config = dict(
    n_layer=8,
    d_model=320,
    n_experts=16,
    experts_per_token=2,
    d_expert=192,
    d_shared_expert=0,
    activation='swiglu',
    moe_layers=[1, 3, 5, 7],
    router_score='softmax',
    normalize_top_k=False,
    routed_scale=1.0,
    balance_loss=0.00212,
    balance_bias=False,
    init_std_router=0.0105,
    lr_router=0.00139,
    n_head=10,
    n_kv_head=2,
    head_dim=32,
    vocab_size=8192,
    norm='rmsnorm',
    norm_place='pre',
    norm_eps=1e-06,
    positions='rope',
    rope_base=10000.0,
    rope_fraction=1.0,
    qk_norm=True,
    attn_scale=0.177,
    tie_embeddings=False,
    parallel_block=False,
    init='trunc',
    init_std_qkv=0.014,
    init_std_o=0.0,
    init_std_up=0.014,
    init_std_down=0.0,
    optimizer='muon_variant',
    lr=0.00284,
    lr_mult_o=4.0,
    lr_mult_down=2.0,
    beta1=0.93,
    lr_head=0.00553,
    grad_clip=2.0,
    warmup_steps=50,
    schedule='wsd',
    decay_fraction=0.594,
    decay_shape='linear',
    final_lr_fraction=0.0,
    batch_tokens=[131072, 262144, 393216],
    seq_len=768,
    doc_mask=True,
    z_loss=1e-05,
    train_tokens=1430000000,
    steps=6074,
    dataset='wikipedia_en',
)
Below are experts of layer 5 (counted from 0) of a mixture-of-experts language model. Rows are named router (the router's row for the expert), gate (a neuron's input weights, with its number), up (a neuron's input weights, with its number) and show model dimensions 160-239. Each number is 50 + 10 x the weight over its row's rms, rounded and kept within 0 to 99.
After each expert's rows: "gets" lists some tokens that make up at least twice as much of what it gets as of all text. This comes from a sample of Wikipedia text that the model never trained on. Tokens count by the router's weight.

# expert 7
router:52 51 34 47 61 45 46 53 70 30 38 41 52 52 46 57 49 52 77 40 45 31 48 25 56 34 36 52 51 40 46 46 55 41 51 45 60 49 37 44 59 54 53 57 53 53 36 51 68 59 43 47 47 38 55 30 31 50 37 58 49 50 49 62 47 49 44 29 49 55 34 50 50 47 39 56 59 43 52 44
gate17:48 36 43 44 52 51 38 65 52 46 39 69 33 53 51 47 57 68 38 53 58 37 35 61 41 48 45 51 42 53 49 46 50 41 68 46 49 60 41 37 68 50 53 61 28 52 61 49 68 62 51 46 49 50 48 44 37 35 62 59 50 69 49 56 39 61 60 39 61 43 38 51 44 44 48 52 64 32 62 37
up17:43 58 43 67 63 64 66 61 52 45 54 46 46 68 54 55 29 50 63 44 46 49 34 50 63 55 74 39 66 68 55 37 50 58 53 53 55 59 30 46 64 29 42 50 49 31 37 41 56 57 29 38 48 49 64 71 33 44 40 44 59 40 64 46 55 31 55 44 64 41 53 43 48 45 39 59 45 58 41 60
gate18:37 42 43 50 38 58 65 64 57 41 35 54 64 45 64 80 55 54 46 31 50 55 48 37 38 46 67 57 52 42 47 50 57 59 44 62 35 40 40 45 48 46 40 41 35 50 54 29 49 42 47 36 39 57 49 30 55 51 32 52 43 39 32 55 52 46 51 48 51 62 54 42 43 57 41 42 40 36 63 52
up18:58 52 45 37 44 45 78 54 44 52 56 47 51 54 53 54 50 68 57 37 39 54 44 41 61 56 33 56 53 48 49 57 50 48 58 50 41 57 36 56 42 49 48 51 57 60 48 38 43 41 49 58 40 41 46 37 58 49 52 53 50 52 42 28 45 61 58 37 50 58 60 33 62 35 41 51 43 59 60 48
gate19:54 57 50 44 53 52 38 38 60 74 50 59 46 57 48 66 32 63 54 43 58 48 55 70 52 46 44 54 43 49 45 43 53 52 56 52 39 60 39 55 57 48 33 42 30 44 56 57 67 54 66 44 51 66 45 49 57 54 60 51 47 62 45 45 36 48 47 39 62 56 70 43 57 37 61 56 38 51 37 50
up19:56 57 69 48 72 50 58 38 50 57 41 54 60 47 42 52 51 69 61 64 65 40 34 50 45 50 50 37 17 47 52 50 47 51 33 58 63 52 63 52 46 59 48 36 48 69 44 60 55 38 19 61 64 59 54 56 58 49 46 70 69 57 66 43 47 42 60 48 53 39 54 61 43 51 61 53 55 52 42 38
gate20:43 69 60 56 59 41 46 57 62 42 64 37 42 55 39 53 44 44 60 46 59 39 63 40 75 37 40 26 67 52 53 58 46 52 32 39 44 42 28 34 28 59 63 50 43 43 41 58 51 34 52 56 32 75 40 41 42 44 42 30 41 62 59 47 63 49 35 43 44 45 32 30 46 45 45 52 62 41 55 52
up20:56 53 43 47 46 56 52 45 62 63 59 51 63 65 65 39 36 58 33 45 60 63 44 49 52 66 63 45 46 51 59 54 34 51 39 52 50 38 58 43 32 63 49 52 44 47 61 55 57 46 40 48 54 46 52 38 38 52 55 46 54 43 45 59 48 40 57 54 45 51 50 56 48 54 42 57 53 63 52 47
gets: ",", ".", " |", " and", " was", ":"

# expert 5
router:60 40 67 51 60 60 38 42 55 61 47 53 65 60 44 57 47 52 54 42 55 44 45 56 56 42 45 45 41 53 55 54 43 38 44 49 60 58 55 36 49 52 36 44 59 58 57 37 45 47 57 31 50 70 43 60 57 51 58 35 43 75 52 45 48 52 41 63 56 47 46 51 53 52 53 43 27 56 41 58
gate13:55 55 59 60 55 44 59 36 54 44 41 44 58 54 60 57 46 62 34 42 62 36 46 44 50 58 26 53 62 53 51 77 51 64 39 35 47 39 56 57 62 46 46 61 46 61 52 54 42 70 39 53 46 61 41 54 46 47 47 58 51 41 41 13 57 46 51 47 57 48 42 55 44 61 70 64 37 40 47 52
up13:51 58 55 59 47 46 58 36 56 45 48 44 47 58 42 65 26 45 52 41 58 53 59 38 71 42 43 43 66 37 39 46 68 38 49 59 30 58 55 61 51 72 50 51 44 66 69 42 54 47 59 49 53 50 43 44 51 47 53 63 55 46 60 46 53 43 68 49 46 68 41 51 51 49 40 44 40 42 41 57
gate14:38 43 34 49 51 52 48 44 37 26 37 37 50 48 72 38 64 45 56 43 40 59 66 53 63 34 57 57 71 34 62 58 53 47 58 54 47 61 49 35 46 57 35 40 61 29 51 43 38 40 39 47 45 47 69 30 41 58 54 53 52 35 48 47 60 45 24 44 50 53 55 42 61 55 48 44 42 68 48 43
up14:39 42 45 41 68 52 51 55 59 40 55 57 27 50 71 59 39 67 57 50 65 40 50 64 45 46 53 65 55 51 33 56 47 34 56 53 53 45 61 68 51 65 33 61 36 64 54 49 46 44 55 49 51 61 51 47 72 44 50 58 43 50 52 47 42 63 64 56 54 45 38 48 35 39 55 67 36 59 54 44
gate15:50 57 54 42 52 57 33 41 64 39 60 56 49 61 57 58 57 56 44 51 35 59 59 44 50 47 70 44 53 45 45 49 46 45 61 35 47 53 49 41 53 57 41 34 54 58 49 45 49 41 66 62 48 42 64 39 40 40 36 32 51 42 68 57 43 39 59 60 55 45 41 49 57 55 51 52 50 39 32 76
up15:54 35 53 52 54 43 60 51 43 61 38 56 65 58 52 64 37 23 41 49 47 50 57 40 62 31 36 57 53 51 52 51 42 53 54 38 55 70 41 57 39 60 58 38 37 31 53 46 59 62 46 52 44 41 54 49 48 45 53 62 44 50 44 58 28 43 65 49 45 52 44 36 57 48 62 33 52 65 46 50
gate16:59 57 51 50 37 59 59 50 61 47 53 61 54 55 54 50 57 57 52 54 39 63 53 48 56 55 41 58 54 53 56 37 46 59 65 52 45 50 31 60 51 48 58 55 55 49 44 55 64 52 57 45 53 37 49 40 48 30 50 55 64 46 56 52 58 31 70 62 67 32 76 60 51 51 54 42 65 27 52 66
up16:51 41 57 46 44 53 60 61 49 54 25 34 44 38 45 54 54 50 50 41 56 47 60 51 55 46 56 58 47 60 24 48 41 54 44 48 52 65 57 37 63 64 57 64 38 53 57 33 53 54 61 36 66 26 42 73 47 55 35 58 40 53 42 36 55 59 60 49 58 42 40 67 33 44 53 46 31 54 66 73
gets: "\n", " |\n", ".\n\n", "\n\n", "==", ")\n"

# expert 11
router:64 50 76 56 45 52 40 52 72 49 50 38 46 63 56 57 57 57 43 45 43 59 65 64 61 55 63 55 50 43 34 54 58 60 54 66 49 42 36 56 49 40 63 43 47 46 62 43 41 58 45 51 53 64 55 57 46 64 50 43 22 44 51 53 60 57 36 66 54 45 40 48 43 35 60 55 36 30 53 50
gate22:44 50 58 38 47 41 50 44 79 14 51 47 61 36 58 46 46 50 40 48 37 38 52 40 43 48 43 45 45 62 55 60 56 46 49 51 55 43 51 59 45 36 55 37 41 35 49 38 71 60 55 41 46 45 51 48 55 42 41 53 32 61 56 55 50 56 32 52 49 48 53 54 40 47 51 53 51 44 56 50
up22:44 52 42 35 58 49 49 67 45 34 31 48 52 52 43 57 59 39 53 41 54 53 47 39 57 62 38 53 39 68 67 49 45 44 37 45 37 47 44 46 54 60 53 46 51 45 45 47 57 43 51 57 53 46 47 64 56 56 47 46 33 40 46 51 49 52 54 44 53 44 46 39 45 44 47 58 70 56 65 52
gate23:36 46 61 40 46 60 50 51 69 73 59 47 55 45 50 42 49 46 51 51 36 53 63 66 50 49 53 62 49 53 58 64 53 50 61 41 55 57 68 50 33 53 57 14 52 65 59 45 48 53 54 59 50 50 37 54 57 43 52 53 36 43 59 55 46 55 42 34 55 26 61 64 51 45 48 47 49 55 35 41
up23:47 49 47 48 47 50 40 48 44 39 33 51 45 48 57 46 51 41 38 70 47 56 43 38 50 57 42 51 46 54 46 80 72 37 50 35 47 58 44 62 64 47 47 48 55 32 60 45 45 59 49 51 41 60 65 39 61 56 51 43 29 43 49 48 53 51 57 46 61 46 58 47 42 47 61 61 49 49 38 54
gate24:54 35 49 41 34 62 56 52 47 55 54 41 55 49 41 59 47 52 52 64 34 36 59 56 63 49 52 40 49 62 60 58 56 64 42 45 57 42 59 44 45 73 55 57 65 54 50 65 49 71 57 55 52 61 57 61 59 48 54 40 56 42 47 36 58 44 57 51 58 41 60 56 36 41 40 42 30 53 45 53
up24:47 36 52 48 50 63 52 37 59 47 53 42 39 67 43 62 31 49 63 26 63 65 62 37 45 64 31 42 57 39 61 45 31 63 46 45 47 54 41 39 53 49 42 52 53 52 53 58 39 32 44 48 42 45 49 70 68 36 55 53 61 52 57 28 62 57 53 57 41 53 60 44 31 36 49 51 66 66 37 54
gate25:46 50 39 53 50 57 49 45 37 54 44 59 60 45 51 50 53 61 46 42 37 31 42 39 59 51 65 64 63 53 62 38 33 39 50 28 49 72 54 31 50 58 55 49 61 47 37 32 57 31 59 36 46 56 38 42 51 50 50 53 58 30 47 40 48 36 56 44 48 62 52 46 55 48 55 37 51 50 52 60
up25:58 44 35 43 62 56 47 51 42 51 47 46 51 63 51 47 43 55 32 48 45 64 61 32 46 54 56 50 62 51 46 52 70 44 61 30 39 43 52 53 56 56 33 49 44 43 41 58 62 39 37 55 46 61 45 65 63 39 56 57 44 46 42 57 59 49 52 33 32 65 49 32 65 25 39 47 63 56 56 67
gets: " ", " (", "19", "20", "–", " \""

# expert 14
router:37 45 83 49 46 56 55 60 52 42 58 36 48 37 52 50 48 49 38 48 50 59 56 61 70 57 60 51 29 33 34 47 65 67 42 69 46 45 36 58 57 52 62 37 38 35 69 46 53 50 44 57 61 60 50 67 50 60 51 53 41 51 51 49 69 64 52 65 67 44 36 44 49 54 66 58 45 43 57 54
gate22:44 65 56 37 58 55 58 61 61 46 38 61 51 80 52 58 84 44 51 36 52 57 53 56 65 53 69 57 49 54 49 52 55 32 51 44 56 45 42 50 49 53 57 51 51 66 48 39 41 33 46 49 42 51 52 48 44 38 63 47 53 65 64 56 35 35 52 33 50 43 49 50 20 42 40 39 53 37 49 61
up22:63 53 21 51 26 56 30 53 27 54 51 46 50 48 38 43 41 55 63 41 70 54 50 37 27 70 55 55 66 65 48 42 75 68 70 42 46 35 52 53 56 47 58 33 36 29 36 51 48 52 42 43 52 41 43 38 53 56 66 65 53 38 41 43 55 56 45 54 70 43 46 44 50 52 56 33 60 55 31 42
gate23:49 49 49 41 38 56 52 48 55 42 60 46 55 38 64 62 31 60 71 71 53 65 27 26 46 48 56 52 53 45 36 55 48 39 61 40 70 50 43 43 51 44 55 49 43 63 51 46 57 46 41 45 63 41 59 48 37 63 49 38 43 49 57 27 57 46 36 48 54 39 48 59 61 49 37 53 42 55 46 49
up23:48 30 52 49 49 61 57 42 49 60 47 54 55 30 68 42 57 49 51 39 42 56 62 61 71 59 41 54 40 61 63 49 27 45 48 59 40 65 42 46 65 47 61 54 58 64 57 42 52 49 58 63 69 50 43 41 33 29 44 55 55 55 40 46 60 48 61 60 57 42 35 64 36 50 58 50 55 46 49 47
gate24:63 62 47 79 38 45 64 39 59 46 45 62 52 54 55 29 46 54 53 72 56 42 44 42 56 44 53 47 62 39 57 60 52 48 60 38 36 36 50 53 57 52 45 68 51 58 50 53 75 33 68 58 60 32 50 46 49 47 33 46 55 39 65 64 47 58 45 34 63 47 62 35 39 61 55 37 48 45 55 40
up24:64 81 67 52 46 41 53 56 56 60 49 37 66 49 46 46 31 31 64 57 45 29 47 33 38 42 51 51 49 51 54 48 40 63 46 60 47 39 23 47 43 41 60 56 49 46 31 47 50 47 61 65 60 55 63 41 47 43 35 53 46 46 54 47 45 48 41 68 57 46 39 50 40 47 55 53 59 51 59 49
gate25:48 59 48 31 40 57 48 52 34 66 51 35 37 68 35 44 26 49 55 50 38 54 32 63 52 36 43 60 24 60 32 43 50 51 60 61 34 67 43 41 58 40 62 48 58 54 39 45 50 45 45 56 55 51 44 52 56 41 50 49 44 41 55 51 55 46 48 62 39 50 49 48 40 36 64 54 64 57 56 39
up25:54 67 62 57 66 34 48 39 58 46 54 48 55 59 40 44 50 54 45 54 50 56 58 58 69 53 37 64 63 47 63 40 46 45 51 48 43 56 65 51 50 48 59 61 48 62 68 64 52 64 59 35 47 69 60 43 58 44 45 47 60 52 48 56 58 58 55 44 43 49 66 57 58 51 39 45 51 60 58 68
gets: " ", "1", "0", "2", "3", "4"

# expert 12
router:52 39 41 37 59 46 39 55 66 41 47 43 69 52 49 37 45 47 67 48 51 37 52 28 51 31 40 50 57 62 41 57 50 48 62 55 53 53 41 48 61 58 51 66 47 63 49 55 55 65 46 57 49 41 63 33 53 46 38 64 55 30 52 60 37 47 61 43 38 41 67 58 45 49 36 53 72 53 52 59
gate17:70 48 56 31 51 36 61 50 48 48 52 38 31 51 61 54 48 51 33 48 46 42 47 39 47 50 48 49 48 49 55 47 62 69 57 56 43 52 67 54 44 33 50 59 46 49 47 45 57 54 44 64 51 61 34 58 53 42 49 44 64 66 57 31 53 44 42 54 42 30 47 49 38 54 36 49 46 54 59 40
up17:63 54 40 46 51 45 36 58 52 54 32 52 28 44 39 20 61 47 61 40 33 55 36 40 46 37 36 53 55 45 40 51 43 33 64 38 38 51 40 48 48 41 44 43 56 54 63 55 47 52 54 60 65 65 42 45 68 50 46 49 68 55 51 37 54 56 43 41 47 43 48 38 50 56 52 45 55 36 50 52
gate18:41 54 63 69 63 45 40 53 49 71 45 45 57 62 64 55 39 40 53 43 48 58 50 60 62 50 37 54 60 53 67 52 58 72 40 38 62 62 54 63 60 51 64 52 44 60 48 35 51 46 50 60 52 61 55 68 43 51 70 40 61 57 51 59 30 35 66 45 49 46 55 35 48 55 52 61 54 46 52 71
up18:40 47 57 61 58 43 64 59 54 57 44 65 54 43 45 45 69 53 39 53 48 40 44 57 48 56 35 54 51 41 52 53 46 23 70 55 55 46 42 46 42 50 56 45 40 58 40 48 49 44 48 34 49 45 40 67 51 44 56 43 46 42 59 57 33 55 36 40 62 59 56 44 55 70 46 58 47 46 61 59
gate19:48 41 52 53 74 54 59 57 69 35 37 34 59 59 58 56 50 50 44 43 54 59 50 55 51 42 44 49 49 52 44 52 58 55 49 46 62 65 44 39 42 56 43 59 74 52 67 57 36 52 43 50 50 44 48 49 42 49 32 28 53 42 49 39 64 57 62 52 48 73 48 52 51 39 28 43 33 47 52 38
up19:54 61 47 40 58 42 60 54 37 54 55 47 48 52 58 61 40 52 52 50 30 39 55 55 68 43 47 45 56 50 34 60 61 55 49 40 42 68 50 65 65 50 72 28 36 45 45 51 71 41 80 53 34 38 48 37 34 54 55 58 58 63 65 48 63 35 42 50 66 59 50 44 57 46 58 61 40 42 55 55
gate20:52 52 48 47 53 50 73 38 56 40 52 50 62 56 71 47 62 44 68 50 44 42 51 50 67 44 44 50 57 49 47 56 71 42 42 57 50 58 65 58 33 65 46 50 51 63 46 37 56 53 44 46 41 51 42 53 46 46 50 57 43 37 51 60 50 52 43 55 67 50 65 37 49 39 44 44 26 61 38 54
up20:46 57 51 45 60 47 53 33 66 49 44 60 69 48 35 55 48 68 59 40 40 52 62 49 40 56 67 34 35 38 46 44 62 47 51 60 42 56 41 39 50 57 45 51 50 63 57 39 46 39 42 48 39 48 43 42 51 60 44 73 29 66 51 57 57 61 62 46 56 45 45 47 48 58 26 52 48 48 53 63
gets: " to", " and", " of", " in", ",", " was"

# expert 10
router:48 48 32 59 42 54 53 73 34 55 55 56 31 59 49 53 49 53 42 56 62 54 66 60 46 40 48 45 40 59 51 45 46 54 49 59 51 54 59 41 38 42 48 62 64 32 48 40 40 39 59 57 47 54 47 64 49 33 63 34 41 74 44 40 58 40 43 61 56 45 52 35 55 34 38 37 41 36 50 52
gate9:46 58 56 60 43 51 62 56 44 43 41 58 69 57 38 49 58 54 48 48 43 49 57 29 45 50 43 69 51 48 48 43 37 56 54 44 40 29 54 57 68 44 36 45 60 71 75 41 20 49 42 43 49 51 48 81 32 47 54 40 66 45 39 48 46 66 47 64 45 58 69 46 51 51 68 52 65 72 46 46
up9:50 36 49 57 59 53 62 45 42 44 34 70 68 58 55 49 68 61 44 60 57 51 45 38 46 64 57 50 62 54 52 59 50 57 54 46 26 63 49 54 70 43 47 51 38 55 48 52 40 59 32 53 65 61 37 47 53 65 42 67 48 41 28 59 51 50 43 53 33 38 50 54 45 35 55 55 48 39 62 40
gate10:53 59 39 52 32 57 64 61 50 57 57 47 53 55 61 45 57 54 44 42 39 32 58 45 58 49 37 39 55 64 50 50 56 51 43 45 44 49 36 39 59 39 60 50 57 59 48 46 52 66 39 58 48 22 53 49 63 30 40 44 66 50 64 75 38 58 48 25 71 47 45 39 47 69 59 51 56 40 45 42
up10:50 48 54 28 43 34 65 36 43 66 34 34 52 52 38 48 44 56 70 49 52 51 60 53 33 70 34 61 28 42 40 57 54 54 53 37 56 42 44 51 54 57 49 52 65 34 50 35 53 62 47 53 60 66 70 63 37 55 49 36 58 51 42 67 63 40 63 40 59 56 65 39 38 55 50 61 43 52 36 65
gate11:54 53 45 49 39 50 43 39 49 45 30 40 36 46 51 46 51 45 59 48 41 64 47 35 53 52 58 44 49 55 62 51 60 58 60 31 48 60 51 54 57 68 33 57 53 39 50 54 65 42 49 48 50 51 42 49 50 50 71 58 55 44 60 57 48 53 59 48 60 39 34 47 42 46 39 65 56 54 49 55
up11:55 35 55 47 55 45 33 33 46 51 41 45 54 39 47 63 60 42 52 50 53 48 49 50 42 61 55 46 42 64 43 48 42 44 66 54 66 64 65 48 62 32 53 45 33 37 54 48 56 65 48 37 57 40 53 54 32 45 32 50 42 54 54 43 80 52 62 52 42 48 62 39 60 52 55 55 57 48 42 41
gate12:59 49 49 55 50 63 46 60 51 79 60 41 73 49 57 54 48 71 63 53 40 54 54 55 29 53 47 58 40 43 53 46 59 36 52 73 61 42 36 68 46 53 52 31 43 51 50 34 64 45 52 69 51 43 42 53 38 50 54 58 59 55 57 46 49 61 46 38 62 49 44 55 45 53 53 52 36 69 47 32
up12:37 57 48 49 50 38 34 62 46 54 64 34 27 65 62 36 42 49 52 54 68 53 34 49 41 47 42 32 51 59 48 63 49 52 57 57 55 53 57 53 70 51 52 67 48 52 49 52 42 71 43 41 58 40 58 48 55 58 58 44 62 54 42 59 33 50 45 58 45 40 69 30 41 36 31 60 67 62 42 46
gets: " S", " P", " B", " C", " F", " H"

# expert 6
router:35 46 40 56 55 45 49 53 78 47 53 66 72 55 48 56 42 62 55 42 55 43 63 39 22 63 52 51 58 35 63 43 51 53 49 42 51 53 46 40 52 51 40 45 38 52 38 50 61 65 41 53 35 45 53 46 36 45 45 35 53 54 51 56 40 44 49 22 47 36 38 54 50 37 47 65 51 48 52 48
gate9:42 45 43 53 47 42 56 52 65 47 51 34 45 51 56 59 45 57 57 54 53 57 47 63 57 40 36 51 59 58 71 45 60 34 63 64 51 32 63 57 63 45 71 48 29 43 45 48 35 46 54 58 57 60 42 58 43 45 43 38 68 38 53 42 29 51 55 68 58 44 61 39 56 51 52 58 67 40 48 34
up9:67 70 35 53 55 44 41 52 65 39 63 31 42 44 52 52 53 57 54 50 47 49 61 46 49 41 54 51 61 45 51 47 52 55 45 46 55 40 50 60 56 53 61 23 60 43 72 52 56 50 37 38 69 55 53 45 62 65 38 67 45 44 32 37 58 44 48 50 48 34 59 48 62 53 52 43 64 58 48 41
gate10:54 51 43 53 58 49 69 53 56 38 38 78 50 61 57 72 39 68 59 51 49 45 42 48 35 62 39 32 71 71 44 47 56 44 41 41 62 48 41 43 46 52 57 47 70 35 52 33 41 61 46 63 55 54 38 56 69 56 60 48 47 42 46 68 58 28 37 40 50 51 49 46 58 41 45 58 46 46 49 50
up10:60 56 53 52 53 62 60 55 48 56 65 49 37 46 59 30 42 55 41 56 32 49 67 58 56 44 72 42 72 45 56 52 52 44 51 34 70 72 57 56 48 61 50 62 47 52 59 37 60 45 55 60 40 53 60 51 51 55 49 52 33 60 59 62 57 47 59 37 51 47 49 49 50 47 54 34 32 58 36 59
gate11:53 52 61 33 58 40 54 56 54 41 46 39 63 38 43 48 67 40 62 52 72 52 57 59 57 55 50 57 58 65 68 54 55 44 64 61 51 50 48 49 47 27 55 35 44 39 32 54 68 47 41 40 61 56 53 53 57 49 35 70 56 30 47 54 60 53 53 43 70 63 52 48 46 57 49 50 49 49 34 52
up11:47 57 39 56 50 57 38 56 44 54 37 37 60 60 41 43 54 45 55 55 54 45 48 46 44 32 55 49 54 50 50 59 52 39 61 63 56 31 47 35 67 57 60 43 62 26 47 46 43 55 51 46 45 50 57 65 34 46 61 42 36 47 40 52 45 58 41 59 46 45 47 47 34 47 36 38 42 51 50 58
gate12:27 45 75 43 39 38 34 52 60 51 58 43 50 46 57 56 40 53 55 52 40 46 44 48 51 31 44 67 59 52 38 39 44 53 30 50 50 62 37 34 49 48 52 55 50 59 53 49 63 48 48 62 53 64 49 41 43 48 39 29 33 67 35 46 54 59 39 47 50 46 49 47 37 59 49 53 35 48 47 44
up12:61 58 49 71 61 41 53 51 51 65 46 51 52 44 47 57 39 55 53 86 41 53 37 53 53 50 47 52 50 50 58 53 52 60 47 60 42 49 49 38 64 32 65 61 74 49 60 39 56 37 45 46 63 32 54 58 30 37 43 40 52 63 61 57 53 51 67 62 61 68 41 45 33 48 53 44 47 54 45 52
gets: " |", " the", "-", "|", " in", ";"

# expert 3
router:29 45 39 56 53 33 49 48 58 50 57 48 67 48 51 43 36 40 56 47 56 38 56 43 35 53 55 36 54 59 65 52 38 51 62 37 49 50 63 48 55 56 55 56 53 66 37 58 53 70 47 47 35 50 56 34 54 40 51 65 63 14 53 55 47 53 68 51 44 43 67 54 51 63 35 60 70 56 51 49
gate9:50 56 63 20 39 67 43 52 55 63 65 34 46 58 56 44 39 33 49 31 52 43 47 44 56 57 65 45 54 57 46 45 51 54 62 42 57 58 52 40 48 45 31 55 41 43 65 50 43 29 55 58 45 30 54 53 50 37 56 47 21 50 48 30 33 66 69 55 40 43 49 51 52 53 47 37 56 45 54 55
up9:56 36 61 36 44 45 45 59 56 54 68 44 50 52 62 46 64 49 73 49 72 62 56 53 40 63 36 53 54 41 55 48 48 37 45 52 44 49 62 40 49 57 46 43 44 41 49 32 53 41 41 51 43 54 76 51 48 60 30 35 48 44 60 41 46 37 53 47 44 53 58 52 55 38 47 40 37 44 41 41
gate10:64 47 43 66 45 49 33 38 46 34 57 53 69 41 51 46 38 37 40 46 62 49 42 53 49 33 42 53 39 44 51 55 44 41 69 34 53 47 64 40 43 41 43 48 34 57 44 32 43 52 35 63 45 66 52 38 59 45 72 60 35 29 52 48 53 51 45 62 38 41 42 50 58 49 47 51 45 48 29 48
up10:30 51 40 56 58 68 52 61 38 47 57 62 44 43 45 49 53 55 58 54 63 57 54 31 40 63 43 41 74 37 48 62 51 61 56 74 41 55 69 64 36 54 41 63 46 39 43 59 56 62 56 56 45 64 70 53 36 51 46 57 41 44 51 42 50 55 60 35 41 49 46 54 37 48 69 56 57 40 60 64
gate11:47 47 51 57 47 34 41 40 47 54 44 61 62 49 42 67 42 17 48 59 57 51 41 58 59 50 41 44 46 58 46 47 64 70 55 36 52 50 54 59 56 45 61 65 63 36 52 33 50 52 52 38 47 46 61 45 53 53 56 30 51 24 52 67 60 47 60 55 51 50 40 50 32 41 59 57 65 35 50 56
up11:29 56 36 31 41 59 62 36 57 47 59 58 41 41 43 54 47 66 48 45 45 54 44 45 63 61 61 56 41 39 33 55 61 46 53 44 60 42 44 38 22 37 54 47 51 64 55 63 35 63 46 41 53 38 39 49 38 55 55 40 39 43 56 50 51 43 46 48 41 60 55 63 37 54 43 55 56 54 53 61
gate12:43 48 39 54 34 37 37 41 51 45 37 64 41 65 54 46 54 40 37 37 41 59 34 43 53 52 28 59 54 59 43 39 40 56 42 46 46 57 44 48 59 38 35 36 45 41 51 44 61 56 60 44 51 61 32 48 58 65 49 54 42 55 65 57 46 60 35 46 66 54 33 72 51 64 58 55 55 62 38 50
up12:26 65 46 45 44 50 51 69 44 49 64 64 52 61 56 73 31 46 50 48 46 64 49 57 44 57 59 60 67 48 44 68 44 44 41 49 43 48 44 43 47 54 56 60 54 63 63 43 44 46 53 47 45 68 46 44 47 30 36 56 46 53 59 48 36 32 40 43 46 65 57 45 41 57 46 60 45 55 47 56
gets: " the", " a", " of", " The", "'s", " his"

# expert 9
router:45 54 62 50 59 48 38 45 60 44 43 60 71 53 44 42 50 39 59 50 49 48 37 37 55 43 44 45 39 33 68 62 58 51 55 47 61 46 39 57 45 64 51 43 38 69 51 67 55 57 40 28 48 55 41 25 52 49 56 34 53 61 55 61 37 47 65 34 43 45 46 63 37 44 70 59 65 57 42 44
gate22:46 28 54 36 53 69 53 67 53 47 60 53 48 41 65 46 52 66 34 56 57 48 68 69 39 40 60 54 32 23 55 55 54 45 30 43 56 50 53 31 67 51 65 44 67 61 37 55 58 65 51 35 42 50 47 48 53 70 41 36 45 57 58 52 43 44 48 67 65 54 40 47 64 74 28 49 54 41 48 42
up22:54 58 44 63 69 56 45 35 62 37 49 45 72 56 64 43 47 49 40 60 43 65 54 53 52 61 73 44 41 43 61 49 57 49 52 38 47 53 48 43 40 49 43 52 51 44 52 47 41 43 47 60 43 51 53 53 54 76 40 46 51 41 38 40 56 49 37 47 50 45 49 48 59 48 45 54 57 61 43 39
gate23:73 64 38 54 35 53 48 55 65 62 49 34 75 39 32 40 61 51 53 53 37 69 46 53 46 41 49 55 42 53 50 46 54 46 47 49 46 60 32 39 50 36 25 52 41 57 52 41 48 43 45 51 55 62 54 51 49 39 43 52 54 33 40 51 51 57 40 58 40 51 52 53 49 51 40 53 43 62 51 59
up23:56 49 41 58 50 35 54 52 63 39 53 56 71 46 37 49 38 57 42 60 33 40 61 29 54 65 61 42 40 29 65 58 61 52 54 48 65 48 52 49 47 45 47 48 61 54 44 50 39 55 54 42 40 41 61 50 42 32 50 62 58 49 49 44 47 40 60 35 45 49 65 54 47 40 42 58 50 50 50 44
gate24:48 52 68 39 46 49 47 52 45 54 51 52 57 38 59 56 46 47 57 49 48 62 62 41 61 44 46 50 45 47 49 66 59 58 37 38 47 65 30 51 48 39 59 72 51 52 43 61 62 54 42 48 38 52 25 31 40 52 39 48 45 52 39 46 44 54 51 65 59 56 59 45 51 45 51 66 55 50 45 54
up24:50 59 40 51 54 42 56 38 39 63 51 38 59 44 48 55 48 57 55 52 73 49 48 77 62 63 55 69 60 36 31 41 58 49 48 52 52 45 70 41 57 45 48 43 40 46 51 35 51 51 46 60 52 57 45 58 43 50 51 50 42 64 56 60 44 54 54 49 53 58 37 62 58 42 36 55 41 57 27 56
gate25:53 36 57 50 51 38 56 55 56 31 51 39 50 58 41 48 61 51 67 45 35 47 35 50 45 48 47 49 49 51 57 57 48 46 34 53 43 51 71 55 31 63 46 41 64 41 53 51 44 31 47 55 44 56 55 40 49 43 61 65 56 45 57 43 36 55 56 41 54 68 52 47 44 37 42 54 61 45 58 51
up25:56 53 42 37 46 78 44 37 45 60 41 39 54 47 44 60 56 55 35 53 45 42 42 45 39 58 38 56 49 55 38 47 40 62 63 35 53 43 30 50 39 52 55 61 61 54 62 55 40 58 52 40 32 57 47 37 41 48 51 56 35 62 31 63 48 55 44 40 65 58 63 56 55 65 60 59 52 49 39 48
gets: ".", ",", ":", " of", "%", " /"